config.toml
num_hidden_layers = 19
hidden_size = 384
n_experts = 6
experts_per_token = 1
d_expert = 992
d_shared_expert = 0
hidden_act = "gelu"
moe_layers = [0, 1, 2, 3, 4, 5, 6, 7, 8, 9, 10, 11, 12, 13, 14, 15, 16, 17, 18]
router_score = "sigmoid"
normalize_top_k = false
routed_scale = 1.0
balance_loss = 0.002
balance_bias = false
scale_expert_input = true
init_std_router = 0.00715
lr_router = 0.000506
vocab_size = 50257
norm = "layernorm"
norm_eps = 1e-06
tie_word_embeddings = false
optimizer = "soap_variant"
learning_rate = 0.00353
beta1 = 0.95
beta2 = 0.95
max_grad_norm = 0.5
batch_tokens = 65536
max_seq_len = 256
train_tokens = 495600000
max_steps = 7563
dataset = "wikipedia_en"
Below are experts of layer 4 (counted from 0) of a mixture-of-experts language model. Rows are named router (the router's row for the expert), up (a neuron's input weights, with its number) and show model dimensions 0-95. Each number is 128 + 32 x the weight over its row's rms, rounded and kept within 0 to 255.
After each expert's rows: "gets" lists some tokens that make up at least twice as much of what it gets as of all text. This comes from a sample of Wikipedia text that the model never trained on. Tokens count by the router's weight.

# expert 4
router [124 153 124  91  63 138 133 186  80 112 174 130 103 190 162 145 139 186 180 130 141 171 109 134  75  69 110  71  87 102 144 108 125 139 117 148 147 136 147 124  92 106  92 107  80 113  76 126 136 173 163  91 128 135 123 138 152 116 153 134 128 169 113 166 156 147  74 157 165 145 104 169 132 130 126 127 186 189 184 121 105 110  50 118 109 125 159 121  72 157 138 139 114 140 145 182]
up0 [121 162 127  36 113 116 192 156 131 119  97 182 163 144  43 147 147 107 161 141 102 194 136  91 100  69  98  92 132 116 161 136 117 143 155 103 124  96 107 124 129 147  82  51 150 116 141 168 164 113  77  96 110  95 138 141 105 150 197 106 159  76 184 178 117  97 129 138 157 131  80 124 151 144 174  96 116 149 129  76  57 155 105 100 141 117 191  98 151 154 205 125  94 121 126 106]
up1 [140  89 179 147 128 184 151 104 149 108 187 137 187 141  82  79 154 119 108 161 125 108 122 152 193 150 106  95 195  68 145 116  84 155 104 148 141 154 136  88  55  87 161 126 144  97 133 153  67 152 107  97 135 148 125 105 119 142 140  59 148 198 136 149 133 136 152 122 119 156 171  73 139 100  77 155  79 123 108  92 112 167 182  77 112 103 163 127 146 132 138 198 137 125 133 103]
up2 [155 135 104 101  94 159 101  97 100 107  88 100  96 138 125 167  94  97  89  99 114 197 190 157 105 130 152 131 104 174  95 185 134 110 133 148  75 129 144 109 113 164  89 114 166 117 157 155 115 161 124 163 111 144 136 158 127  89  94 105 129 194 134 144 115 189 134  89 153 172 133 133 104 136 121 129 145 185 118 140 115 115  83 150 148 146 106  94 149 137 112 120 110 114 153 100]
up3 [102 171 103  72 104 164 141 127 143  91 168 149 196 105 125 137 212  89 137 148 122 127 190 108 156 145 104 120 127  98  71 127 123  94 177 196 110 124 164 131 184 155 176 139 143 121  95 143 140 139 104 160 100 125 163 166 130 248  81 159 133 133 115 119  96 102  66 129 132 132 116  81  99 132 130 125 113 104 115 117  66  98 170 119  68 116 131 150  92  86 137 125  98 121  72 130]
up4 [129  91 122 133 133  94 100 139 133 110 163 125 117 152 159 118 109 123 147 100 169 185 145 143 103 114 148  37 104 150  79 101 120 155 130 118  61 175 152 180 113  90 134  60  81  99 148 144 161 159 127 124 156 149 113 165 143 119 132  73 109 109 113 166 138 121 146 133 114  85  79 109 120 178 164 126 114 106 152  81 126 102  48  39 134 100 147 133 144 183 119 165 167 167  82  97]
up5 [157 138  95 102 169 121 132 135 152 117 211 117 157 150  80 115 140 250 155 145 125 107 179 156 133 127 107 121 137 125 101 143  78 135 114 160 101 112 192 192 137 142 102 145 154 132  98 140 103 162  92 126 165 123 112 124 140 133 123  97  77 108  44 123 117 116 168 146 135  92 128  87 112 133 146 119 122 135 132 142 137 117  80  90  94 135 160 145 134 148 181  91 143 186 171  97]
up6 [120 123 115 115  88 134 158 112 122 126 168 118 135 136 137  42 133  84 112 107 130 161 118 124  82 178 148 112 179 123  96 115 126 149 115 145 133 151 151 135 136  98 201 193  69  86 107 108 136  83 124 123  84 115 137 126  99 192 110 135 147 132 151 203  90  60  88 110 128 123 183  92  73 159 147 153 115  82 114 148 112 101 120 125 152 123 174 199 150 112  78 149 163 155 101 128]
up7 [ 83 124 114 139 124 147 125 147 121  97 108  98 137 141 151 139 123  98  94 112 104 167  68 139 148  95 115  87 129 138 160 179 106 145  63 145 127 167 204 116  62 130 152 135 135 142 143 143 113  99 139 201  25 124 154 185 123 125 119 125  90 168 157 153 110 180  94 136 133 134  94 143 144 109  94 138 128 148 115 118 133  88 145 132 193 195 137  86 152 138 115 198  97 113 150 102]
up8 [ 90 139 103 116 103 140 101  84 153 128 113 160 104 101 112  86 104  93  98  86 177 102  75 115 140 115 124 158 156 117 111 174 149  74 156 158 186 130 120 104  87 103 149 151 121 121 135 129  83  98 116 120 101 135 112 123 136 147 113 201 122 132 163 108 133 118 134 110 153 129 153 117  82 118  99 171 123 125 125 158 162  45 116 138  82 178 128 149 149  99  98 139 126 103 125 133]
up9 [102 144 109 175 116 131 113 104 100 132 146 153 113 160 110 104 108 120 133 140 145  91  77 100  72 137 164 148 106 147  54  95 144 110 104  99 173 130  97 135  97 115 146 186  84 128 112 103 160 136 137  48 178 128 180 159  87 181 150 142 113 143 134  94 148  90 174  91 119 159  81 136 118 160 164 148 104  98 163 121 168  99 123 110 135 102 109 110 136 117 194 115 121 112 117 201]
up10 [ 97 135  91 129 123 152 145 129 121  93 182 134 221 167 138 149 159 101 154 175 165 171 111 148 127 128  79 114 139  60 138 131  74 141 111 163 161 143  67  97  46 113 152 118  82 136  93 136  81  93 125 103 103 138 116 161 129 118 191 104 121 224 143 121 157 106  86 140 127 131 130 138 155 115 142 106 120 139 124 125  99 143 134 129 120 113 193 148  87 100 149 177  97 115  97 153]
up11 [112 114 151 156 147 131 106 173 127 143 176  73 119 161 116 107 133  99 132 144 118 179 114 112 144 106 143 137  96  93 119 202 137 117  83 160 159  99 138  82 107 140 119 109 137 116 148 126  83  93 108 128 103 111 150 128  90 123  76 148 108 111  86 124 172  99 144 102 148 110 114  93 128  96  76 164 148 123 163 137  89 164 182 135 106 157 143 173 126 142  91 207 108 122 145 104]
up12 [129 185 147 140 119 148 154 135 117 153 171 148 159 147  90 131 155 132 132 135 101 104 111  81 173  97 153 151 152  76 150 130 103 109 134  84 128 137  80 110 118 138 104 146  91 188 132 101 138 128 145 173 140 140 184 102  77  88 116 127 116 154 145 118 149 129  91 100 169  72 161  97 152  64  79 128  76 164 139 103 171 168 188 110  86  75  65  88  99  94 110 122  88  80 147 127]
gets: "\n", ")", "| ", ").", " (", "\""

# expert 1
router [151 111 123 138  51 100 137 155  82 155 139 128 118 210 137 155 185 166 134 159 144 195 108 109  81  69  90 119  93 115  67 131 108 153  81  88 122 115 119 140 142 103  74 140  74 136  61  64 199 135 151 140 134 132 164 157 157 113 104 126 105 169 152 157 124 157  76 169 129 158 117 187 177 133 152 121 152 141 146 145 158 121  89 189  81 107 141 123  86 127 114 156 105 113 131 155]
up0 [ 63 130 120 130 168 132 134 126 120 124 122 165 136  98 142  70 165 104 206 108  98 125 178 201 126 138 165 140 122 124 134 128 126 103 126 194 152  76 158 105 176  70 143 167 150 157 144  70 155 148 116  64 100 162  88 137  90 103 131 112 115 121 144  99 134 107  84 124  84 114 132  83 140 110 149 119  89 167 161  68 136  81 135  73 124 101 189  75 123 160 187 142 146 158 115 115]
up1 [132  97 140 142 166 126 123 117 133  71 128 129  81 110 195  95 124 101 140 202  97 185 142 144 100 139 156 142 131 147 105  93 112 108 117 185 172 138  90 148 125  91 144 131 132 100 141 180 121 162 151 118  83 120 129 117 116 163 145 210 110  59 108  65 144 123 170 161 164 110 123  97 191 132  74 128 129 181  86 122 116  81 128 103 119  80 131  71 136 130  89 164 161 116 132 126]
up2 [107 108 164 162 125 120  97 156 142  97 138 117 115 123 130 134  87  43 128 122 145  97 157 128 167 144 145  51  83  88 132 152 110 172 138 180 150 186 110  68 142 107 114 144  76 146  88 153  90 127 103 215 139 177 175 126  79 160  63 137 119 137 150 124 127 114 160 134 136 149  71  84 163 123 128  98  62 129  80  92 130 113  68 146 142 125 133 168  73 137  74  50 120 150 102 137]
up3 [107 145 121 123 132  79  83 151 121 170 116 132 126  97 128 144  57  87 102  78 125 123 154 128 133 101 109 110 138  74  43 108 133 108 128 165 109 100 120 103  86  91 125 148 162 179 139  49 175 154 111 111 147 130  97 124 132  84  61 160  98 170 115 107 106 183 125 164  82 114 119 123 166 112 147 100 106 123 110 104 154 165 105 155 102  80 189 115 128 110 112  96 106 165  94 142]
up4 [164 122 168 160  87 147 119 126 110 120 178 128  86 135 154  69 149 123 155 148  89 116  93 158 148 128 151 135 143 116 138  96 113 169 140 143 119  55 180  89 179 112 145 103 104  82 116 127  99 105 132 121 176 118  89 123 146 162 148 210 121 118  61 132 153 137 154 131 150  76 127 118 169 161 135 146 167 144 110  96 186  98 100  90 112  96 111 112  90 171 117 119 102 165 139  89]
up5 [ 64 128  82 151 157 122 118 114 133  78  91 114 110 139 116 100 133 144  86 138 139 137  97 108 144 128 113 142 148 124 127 180 150  53 145 179  99 167 146  84 118 136 104 118 114 148 125 152 116 214 135 159 104 110 145 101 187 142 148 159 125  83  95 172 121 153 137 120 159 135  60 104 109 145 117  87 115 147 118 158 134 113 118  52  86 158 126 107  71 139 115 133 167 114  81 118]
up6 [103 177 118 164 155 104 135 152 112  72  97 129  89  91 133 116 146 136 131 147 153 125 114  98 137 144 145 137 127  94 133 151 151 136 131 170 123 150 104 115 112 119 126 104  96 174 123 156 124 186 168 124 109 102 146  85 183 128 104  86  99 119 133  70  69 144 147  81 190 119  71 104 148 120 116 124 153 158 119  92  56 142 149 115 108 114 130 118  75 141 134 180 144 176 128 123]
up7 [136  91 121 100 202 145 137 162 162 132 200 154 131  92 124  62 156 112 189 102 146 136 152 127 166 138 165 138 136 116 174 116 165  79 105 101 159 114 121 128 170  90 194 150 183  94 138  65 166 151 130  99 125 194 149 169 126 140 142 173 172 108 181 143 173 134 114 117 102 141 136 156 123  95 174  73 126 108  57  88 140 127 153  88 122 139 116 140 130 150 119 144 115 128  85 181]
up8 [ 99 105  91  68 142 155 143 155 101 101 122 117 159 123 155 105  83  81 155 144 138 145 114 169 168 202  98 146 129 112 157  94 111 154 201 130 125 108 116 210 161 125 181  60 147 126 148 155 172 111  74 153 183 147  98 153 132 105  97 155 135  94  78 119 127 114  87 139 217 106 144 154 110 159 190 121  87 136 118 117 155 117 199 111  66 107 169 171 124 109 102 165 117 133 116  93]
up9 [147 152  96 123 144 145  98 210 147 107  93 181 148  47 118 112 120 134 150 185 121 159 106 105 155 193 129 172  83  98 120 152 159  95 113 153 174 151 142 131 120 141  89 140 134 114 121  82 127 114 119 114 144 138 151 153 112 158 183 167 120 120  67  30 124 158 144 130 145  98 113  92 143 117 119 105 119 145  75 102 159 129 132  68  97  43 174 108 153  90 165 183 175 146 132 172]
up10 [116 100 153 124  87 141 160  82 168  79 183  56 108 150  73 140 129 167 122  88 122 147 145 131 108  79 100  70 119 137 117 123 126 179 137 108 159 110 127 138 108 134 108 127 176 175 146 229  88 146 110 117 104 134 190 148 177 158 106 140 114  81 157 112 122 138 136 191 118  90 106  98  84 156 129 115 108 122 195  96  97  95 189  85 114 192 125 100  99 115 136  67 162  99 123 130]
up11 [149 106 114  85 187 147 161 107 123 130 147  76 115 137 132 152 115  95 121 124  91 128 161 205 101 143 164 109 187 125 197 142 137 162 122 143 149  99 190  91  97  71 149  85  82  68 130 147 135  94 147 119 152 146 124 133 139 133 147 158  70 125 117 142 141 107 118 144 150 112 147 184 123  62 119 125 143  59 150 132 124 170  93 124 134  85 120  78 163 122  98 102 133  62 140 150]
up12 [ 60 112 138 118 114 148 153 129 219 123 144  78 140 155  68 146 136  81 167 171 141 112  63 145 130  88 113 169 110 155 139 164 133 167 166 180 150 167 161  91  97 193 163 119 138 126 114 144 146 175  96 124  85 159 141 190 123  95 156  81 165  99 187 144 118 133 134 131 188 166 165 130 148  85 137  68  94 135 172  77 116 152  97 107 191 110 162 151 152 137 120 117 122 109  85 122]
gets: " of the", " the", " The", " in the", ", the", " to the"

# expert 0
router [135 139 163 192  92 146 109 180 144  84 165 122  93 154 180 118 132 137 163 174  89 153 101  46 128 133 155 112  57 167  91  90 134 162 122  99 129 149 153 127  68 112 104 159 113 128 111 149 121 145 216 146 177 137 137 133 151 106 130 201  93 137  92 108 187 169  95 144 103 138 147 131 160 118 122 115 193 165 150 123 149 114  73 143  77  94 136  77 100 127 100 121  91 133 140 205]
up0 [136 164  98 172 180 124 172 149 131  75 113 130 147 131 107 135 104 117 115 182 138 112  92 105 152 140 158 114 111  42 137 154 167 134  82 128  63 123 127  92 160 123 135 128 113 166 120  97 104 187 134 127 116 129 170 159 132  90 106  97 131 134 169 112  82 116 140 114 102 100  37  79 113 126 135 114 195 119  80 135 181 148 109 174 146 151  79 106 111 163  88 117 128 130 107 121]
up1 [119 161  88 113 110 152  74 188  74  87  92 132 146 138 153 108 169 155 125 153 122 126  52 121 124 157 163  60 132 129 114  83 165 103  84 182  97 107 110 137  91 105  94 124  86 165 217 148 143 159 134 175 129 127 128 117 125 139 138 113 170 150  73  71 148  60 101 184 124 134 126 121 135  91 175 153 155 156 146 162 130  57 144 118 144 153 109 173 124 131 138 121 177 143 123 148]
up2 [ 92 112 102 167 147 128  67 118 190  91 134 116 174 136  98 152 102 168 101 145 145 130  96 103 165 118 158  98 116 134 145 129 102 172 106 110  87 108  91 128 144 144 102 160 105 146 193 157 172 175 121 139 187  96 143  90 169 124 138  72  99 153 136 114 134 112 144  90 130 120 113 182  89 143 143  97 194  79 116 167 143  68  78 200 150  81  54 178  81 106 149 110  68 118 153 208]
up3 [ 93 158 133 138 156 128 132  93 117 133 166 156 109  99  84 128 143  78 115 157  87 158 129 103  85 213 146 166 141 179 152 122 184  76 125 156 117 111 143  85 138 125  95 148 100 153 232 160 182 160 171 167  92 109 105 150 119 151 110 186 160 134 124  63 144 105 149 146 105 166 103 143 150  94 111 121 160 158  78 129 132 122 144 102 103 136  81  90 102 135 113 149  74 215 111 167]
up4 [174 209 106 122 147 143 105  91 147 122 120 130 169 114 175 174 102 121 140 106 101  71 129 176 139 191 121 124 148 139 145  96 168 117 163  83  65 178 114  25  93 196 173 146 186  74  88 155  99 163 125 159 157 177 103 101 110 140 159 119 131 102 166 105 137 129 166 193 104 143 105 138 138 166  93  78  98 133  80 143  84 114 139 128 166  91 177 114 107 165 147 188 122  94 103 127]
up5 [145  50 101 145 129 112  94 157 176 167 158 100 124 139 174 131  56  74 156 144 121 125 114 135 115 158 157 151 116 153  89  16 119 135 103 186 142 171 155 124 133  93  94 135 120 105 127 124 133  98 124 173 175 111  95 124 108 137 152 159 137  89 108 150 188 159 106 160 120  77 140 122 188 100 119 153 155 248 169  56 116  79  56 138  85  61 119 147  91  78 112 125 158 140 172 114]
up6 [106 141 166  82  82 140 141 109 104 103  99 150  24 136 131 166 158 141 148 114 123 136 141 185 148 111  93  90  93 177 159 134  81 157 133 140  81 103 119 165 104 167 127 145 139 126 145  88  95 124 202 130 156 117 148 120 114 113  71  87 148 201  66 115  88 167 166  99 144 112 193 136 109 133 112 179 160  74 208 196 159 131 150 127 105 132 154 163 105 105  68 127 197 156 149 137]
up7 [144 118 162 102 154 160  82 154 165 120  82  72 125 146 113 125 144 177 101 134 111  77 165 155 157 123  77  81  66 120 182 127 143 146 109 116 173 150 112  90  92 143 146  81 108 118 135  93 112  97  78 155 143  60 125 155 141 148 144  41 167 138  95 134  94 127 153 100 120  75 133 151 151 168 110 148 126  97 121 126 151 112 114 157 163 178 148 125  32 141  95 179 112 109 128 130]
up8 [144  15 137 172 128 162 133 147 129 121  76 121 147 172  97 147 132 106 124 135  97 123  89 139  86 132  73 204  65 136 142 119  86  99 126 152 168 110 161 177 143 197 129 107 142 117  80 136 142 120 114 170 121 125 139 155 176 157 144 142 142 114 135 185 169 131 141 144 107 157 148  74 156 144 143 124 140 136  76 126 118 150 136 140 122 144 140  91 147 134 124 183  89 123  94 140]
up9 [113 141 169 100 109 104 141 104 114 104 112 148 123 135 128 144 137 125  95 162 157 132 155  76 117  69 156 113 137 141 167 197 159 171 123 144 124 118 114 159 129 147 139 162 167 176 147 157 159  99 158 144 119 135 117 100 137  85 130 115 107 193  57  50 165 131 137  90 170 122 182 177  74 136 154 132 178  84 174 160 106 109 137 192  94 141 111 166 184 127  60  97 115 200 136 115]
up10 [144 103 150  66 115 183 170 162 141  90 144 112 168 135  90 139 107 153 159  83 112 156 176 137 108 137 142  82 182 152 144 178 129 144  52 167 114 140 158 181 132 104 184 122 163 117 156 114 147  87 157 120 115 103 116  77 142 122  72 149 137 129 121 106  96 114 139 126 146 134 159 124  98 135 142 126 123 156 155 143 143 100 166 151 110 149 120 127 163 147 133  94 138 138 196 137]
up11 [ 92 118 115 108 121 182 184 214 101 142 176 175 144 161  68 174 127 109 160 165 134 158 150 124 132 116 146 116 166 109 177 167  79 126 132 154 157 117 102 185 156 170 143 114 123 127 110 108 114 162 132 129  83  99 152 178 134 105  97 108 113 172 135 160 123  97 114 141 168  89  74 124 121  60 104 155 199  80 120 151  76 131  94 137 108 160 143 103  83 153 139 124  99 118 109 159]
up12 [ 83  80 129 143 167 119 138 126 152 109 137 175 108 169 147 166 133  98  89 128 134 127  45 150 137 115 119  64  94 159  82 177 115 143 131 103 218  90 120 134 127 181 146 140 129 141 159 129 183 142 122 122 148 102 101 162 149 149  93 154  90 129 119  76 126  82  91 164 100 110  64 116 131  31 107 102 141 109 139 172  80 145 124 142 126 155 186 118 101 151 150 164 112 123 113 142]
gets: "1", "2", "0", "000", "020", "3"

# expert 2
router [134 146 139 106  69 134 153 183  97 117 158 145  94 178 136 145 183 176 159 151 117 181  96 109  90  90 100 118  85 129 144 103 142 143 109 110 163 109 144 123 110  87 100 122  82 143  73 127 172 163 150 162 149 120 120 135 148  98 144 153  87 155  96 128 146 177  90 146 133 176  86 160 144 125 104 126 169 158 169 142 152 131  63 143  76 138 168 103  84 169 117 131 100 118 160 167]
up0 [134 148 118 189 111 135 104 163 201 180 138 111 108 147 136  94 159 177  66 157 139  84 169 121 135 164 115 126 142  83 130 132 116 213 121 108 156  87  87 176 131 119  83 139 108 148  84 121  96  85 145 173  87 134  99 163 148 132 141 107 117 107 156 101  75 132 159 149 162 139 117  98 166 156 123 140 105 122  89 179 141 107 137  99 133 195 121  84  61 152 138 165 111 120 108  71]
up1 [129 137 121  67 113 115 151 129 156 124 149 172 106 125  69 121  95 132 125 105 110 210 112  99 158 159 148 102 192 109 116 166  98 100  99  87 116 120 174 130  96 126 142 130 166 136 131 179  83 165 142 126 121 145  91 152 170 158 107 131 135 119 141 139 112 180 100 102  50  79 186  98 116 156  95 134 152  69  93 198  95 141 142  59 114 140 132 111 147 116 149 170 187 169 151 111]
up2 [132 109 151  91 103 132 140 120 124  91 116 150 195  91  93 154 143 163 113 115 112 182 112 155 159 167 124 110 119  89 133 125 174 123  74 190 135  99 149 141  89 173 137 137 141 192 113 144 136 130 193 140 185  84 148 125  83 132 110 195 139 132 104 144  57 159 133  75 105 131  97 190 113  76 148 159 152  82 112 108 118 151 119 139 132 182 137 167 144 195 120 173 154 123  61 154]
up3 [104  94 106  99 129  85 154 162 148 108 142 122 106 134 161 121 102 147 139  95 148 101 145 178 103 135 100 136 141  47 206 138 165  73  76 112 156  92 121 195 165 101 101 136 168  90 117  97  97 147 185 150 128 121  93 138 109 103 103  82 135 158 156 104 151  95 135 104 183 110 118 119 136  99 119 100 115 113 153 178 103 186 123 133 124 124 152 138 138 156  98 106 126 108  59  91]
up4 [145 186 122 102  87 171  86 212 162 106 187 125 143  97 104 100 115 103  73 106  94 153  79  65 163 166 124  91 143 180 128 111  88 113 130 126 140 154 143 169 114 127 127 134 115 112 105 156 108 145 100 184 113  48 129 157 118 130 185 151 177 133 157 114 119 152 144 124 120  85 136 149 157  84 130 131  74 203 130 113 131 103 128 161 102 120  79 163 176 131  87 143 184 177 162 164]
up5 [139 147  82 121  85 163 148  86  94  49 154 154 106  96 115 155  62 129 139 128 143 149 109 140 153 122 167 159 162 139 159 161 135 134  11 205 117 176 126  95 138  81 119 148 142 188 160 157 151 119  87 161 133 141 105 103  61 140  98  52 223 157 157 136 116 146 136 126  92 128 131 106  96 200 135 140 154 157 137  44 130 144 129 113 196 139 151 107 104  88  49  89 143 155 104 133]
up6 [129 139 184  91  76 147  98 163 151 137  90 174  93 122 119  92  52  91  76 118 100 171 131 195 104 181 102 141 203 129 138 100 141 139 118 153 130 161 118 173 154 129 109 117  79 106 150 193 130 137  97 102 142  98 132  99 111 169  72 102 115 143 126 141 132 137 116 143 139 133 102 103 139 130 125 158 140 106 146 110 108 123 174 135  78 128 121 136 129 115  98  86 152 179 120 111]
up7 [187 152 122 175 130  77 143 113 112 118 142 180 149 115 109 106 105 141  76 119 131 188 108  71  87 158 149 103 145 163 114 150 137 168 129  84 160 162 114 117 207 167 129 115  94 134 134 122  72 122 112 123  72  97 107  82 162 148 108 111  77 193 125 113 138 203 111 115 114 133 152 132 124 166 154 185  91 114 110 187 122  93 108 109 142 120 116 110 135 105 102 180 213 153 156 105]
up8 [206 149 135  83  98 154 147 155 103 167 164 154 151 130 136 102 112 108 117  91 139 149 112  88 105  77  86 135 160 131 146 140 140 110 114 126 153 162 141 116  98  94  95 121 144 122  65 109 130 156 135 131 151 177 143 176 150 129 122 169 126 173 121  92 163  65 174 118 138 101 118  67  83 153  82  77 111 155 207 137 119 120 161 139 186 114  80 198 125 167 110 123 126 134  65  98]
up9 [120 120 125 139 151 151  99 144 118 117 174  46 119 122 159 207 149 116  98  72 117 103 112  67 131 147 100 106 127  94  94 153 137 139 125 160 119 126 153 117 126 122  92 129 119 132 116 150 121  31 142 133 129 133 192 140 135 143 133  94  98 119  95  93 113 155 135 136 151  94 144 103 112 148 123 179 133 170 133 132 138 162 174 126 145 169  99 133 148 145 141 127 125  79 183 161]
up10 [106  71  88 138 157 186 137 130 143 154 158 125 141 104 175 158 126 121 150 136 149 149  93  71 128 109 120 106 139 113 128 147  97 137  82 166 159 178 134 109 107 101 137 111  60 129  45 136  84 160 140 135 126 177 116 161  58 110 156 132 154 142 126 137 158 132 168 131 120 132 101 161 137  88 181 109 121 188 161  19  84 163 151  88  82 147 138 135 103 126 130 138 152 147  71 162]
up11 [111 126 104 188 155 123 140  59  93 136 102  91  61 140 130 148 116  99 115 121 129 111 151 123 170  89 154 136 136 139 112 120 173 131 102  87 122 171 137 134 150  99 115  98 146 111 139 156  99  95 138 153  84 143 188 151 123  99  97  89 169 115 152  81 136 156  83 129  76 193 180  91 178 150 138 168 148 186 151 114 117 166 104 137 115 131  63 152 149  68 145 149 148 122 159 173]
up12 [160 137 116  78 110  57 135 130 127  97 101 190 137  95 113 171  79 146 132 121  81 141 144 101 162 146  93 125 187  60 146 113 116  99  82 202 179 136 130 147 149 128 129  82  93 138  89 160  94  85 173 116  83 131 168  82 107  70 131 103 104 120 193  89  61 212 126 109 120 151 113  88 145  90 127 162 115  86 125 149 108 135 142 113 162 166 116 139 152 123 122 104 177 122 112 146]
gets: " | ", ".", " ", "5", ", ", " |"

# expert 3
router [169 143 143 112 137 121 137 143 133 101 113 162  88 133 137 135 129 149 161 175  83  99 135 126  78 111 138 127  77 144 177 125 108 106 170  76 121 176 164 113  65 115 133 136 132 133  98 168 162 148 148 170 162 139 117  69 134  78 179 133 128 140 101  76  71 169 118  87 129 152 131 170 109 121  94 118 159 114 172 144 147 117  16 109 100 141 195  86 147 150 135 110 129 140 131 141]
up0 [139  63 109 106 130 129 149 115 138 100  99 160 109  87 111 103 149 127  94 102 138 112  70  99 160 151  98 160 120 128 100 153 108  44 104 120 117 140 150 141 148  81 128  81  92 124 110 135 132  73 151 142 138 115 124  49  95 122  85 105 140 110 139  90  64 137 186 171 102  80 145 130 152 153 181 141  95 139 128 139 140 139 154  89  98  86 114 132 185 139 123 173 195 121 141 180]
up1 [ 76 241 160 120 185 192 139 125 145 124  72 202 180 110  99  86  55 153 163 120 148 108  80 119 116  67 153 206  78 115 161 117  98 101 150 163 176 237 164  54 152 201 140 169  82 123  96 126 114 100 116  92 133 160 145 162 139 106 108 127 149 190 167 128 148 164  90 102 110 105 100 131  84 134 106  73 103 118 118 157 103  94 146 148 118 128 122  99 157 124  85 114 115  80 113  79]
up2 [128 113  61 156 209 108  96 147 149 115 157 145 149 115 114  95 166 136 125 139 199 122 119 124 110 159  88 100 141 147  82 120 116 118  84 145 148 124  73 124  58 157 168  98  90 150 139 153 151 174 134 125 153  48 139 137 159 116  78 117 153 123 119 148 145 194 159  83 117 107 135 123 124 148  97 146 103 178 104  86 130 127  88 145 104 159  85 121 111 172 183 139 130 152  71 151]
up3 [167 150  82  43 113 140 117  84 173  93  84 125 112 137 159 125 190 140 112 124  82 166 100 109 143 162 157 103 102 100  55  87 187 103 131 164 172 122  80 124 133 169 149 137 141 135  33 132 115 134  81  99  86 123 102 131 144 159 124 140 125 118  81 112  93 158 109 110 152 155 122 187 150 116  84 183 149 125 119 139 107  90 155 157 167 122 167 137 159  51 102 139 106 124 101 117]
up4 [120 176 131 149 103 190  60  69 186  90  97 131 130 122 118 114 103  83 136 163 135 115  41  84 158 153 101 159 144 116  90 148 115 110 115 131 134 102 151 161 124  80 133 164 100 137 154 147 147 166 139 154 191 146 152 105 130 137 128 119 161  96 131 168  73 108 166 121 106  57 116 133 156 139 144 163 143  92 124 127 150 112 115 146 130 135  91 111  92 126  82  96 112 121 120 124]
up5 [112  92 126 123  82 145 143 137 123 106 112 150 116 167 204 136  93 161 171 168  89 158 141 116 138 120 165 111 106 119 196 111 152 151 171 116 108 149 132 101 122 177 170 160 123 162 129 154  99  84 123 137  85 104 126  77 102 141 140 119  96 159  99 103  56  96 102 121 143 109  62 144 160 106 147 106 158 131  97 161  97 135 145 147 160 167 105 123 148 184 120 131 142  92 138 127]
up6 [ 85 152  55 119 157 137 106 101 132  75 136  59 130 105 143  87 125 162 140 128  77 206 111  98 113 163 160 166 102 140 124 106 172 131 132 198 110 121 156 118  97 152 170 163 181 122 124 137 106 181 103 117 195 134 104 126 198 130 148 151 140 147  96 125 104 157 133  95 173 128 140 141 171 108 141 133 169 164  76 168  71 102 158 147 125 107 200  95 185  89 118 112 145  55  73 114]
up7 [ 38 135  86 134 170 150 136 102 150 178 117 189 122 104  94 195 176 128 102  76  44 111 128 130 141 143 100 154 107 135 160  88 149 125 126  76 134 134 149 114 185 168 170 169 176 164 141 135 107 161 162 129 132 141 114 102 120 121 146 145 100 116 123  48 174 163  87  82  90 159 117  90 166  78  92  90 132 142  78 133 131 130  88 139 120 122 117 142 177  68 130 110 141 115 143 192]
up8 [ 73 149 171 157 118 144 108 153 113  41 150 130 166  84 145  99 102 176 144  92 135 114 149 174 193 136 152  98  98  88 111 103 104  97 107 136 115 156 158  99 156 184 113 157  97 123 117 131 137 146 130 113 148 111 130 134 135 109 124 151 117 118 155 183 162 162 105 155 158  74 112  79 117 133 100 111 212 116 142 137 108  92 149 115  85 151  99 109 198 163 169 134 142 163 153 111]
up9 [144 136 107 155 108 171 132 132 109  92 173 122  90 118 175 111  81 117  69  96  75 160  70 144  74 136  91 136 149 121 109 112 151 170 120 144 131  85 126 166 169 182 112  94 122 129  83 105 133  82 107 112 153 168 170 132 120 109 131 150  93 140 141 144 166 110 120 103 161 100 133 112 124 125 109 149 119 169 166 109 115 121 128 114 153 162  75 102 119 125 121 188  87 131 139 166]
up10 [116  86  99 113  86 131 108 172 123  94  82 126  92 134  78 167  96 169 158 143 147 116 125 186 169  86 104 133 134 158 119 165 174 115 137 114  97 111 135 176 143 104 147 115  80 110 164 141  53 129  86 128 109 147 138 178 111 164 149 150 136 160 169 147 153 181 133 144 134  98 103 186 119 124 128 177 116 192 169 124 111 134 132 122 127 163 132 114 139 140 143  80 136 107 158  87]
up11 [108 146  52 114 132 118 102 104 168 163 178 176 139 131 134 171 120 133 138 115 157 144 130 166 110 125 138  93 139 120 113 139 141  89 103 145 107 133 121 144 105 162 160 133  89 145 116 146 101 136 149 108 118 176 148 105 113 123  86 121 112 138 197 156 174 171 104 140  78  62 202 145 161 139 131 107  71 127  57 165 192 124 125 114 110 184 157  51 111 137 160 158 109 132 102 181]
up12 [168 129 123 158 139  70 148 147  81  89 172 159 110 120 126 136 180  74 147 133  88 101 163 142 104 120 166 112 155 181  76 103 173 147 106 161  88 161 107 144 192 127 118 147 191 118 131 154 119 184 144 111 137 129 145 118  59 126  97 142  79 130 143 143 102 162 141  99 110 146 185 113  50 127 123 108 152  85  62 176  67 166 137 154 137 127 131 119 106 132 122 157 186  96 121 155]
gets: "\n\n", "\n", " had", "==", " has", " may"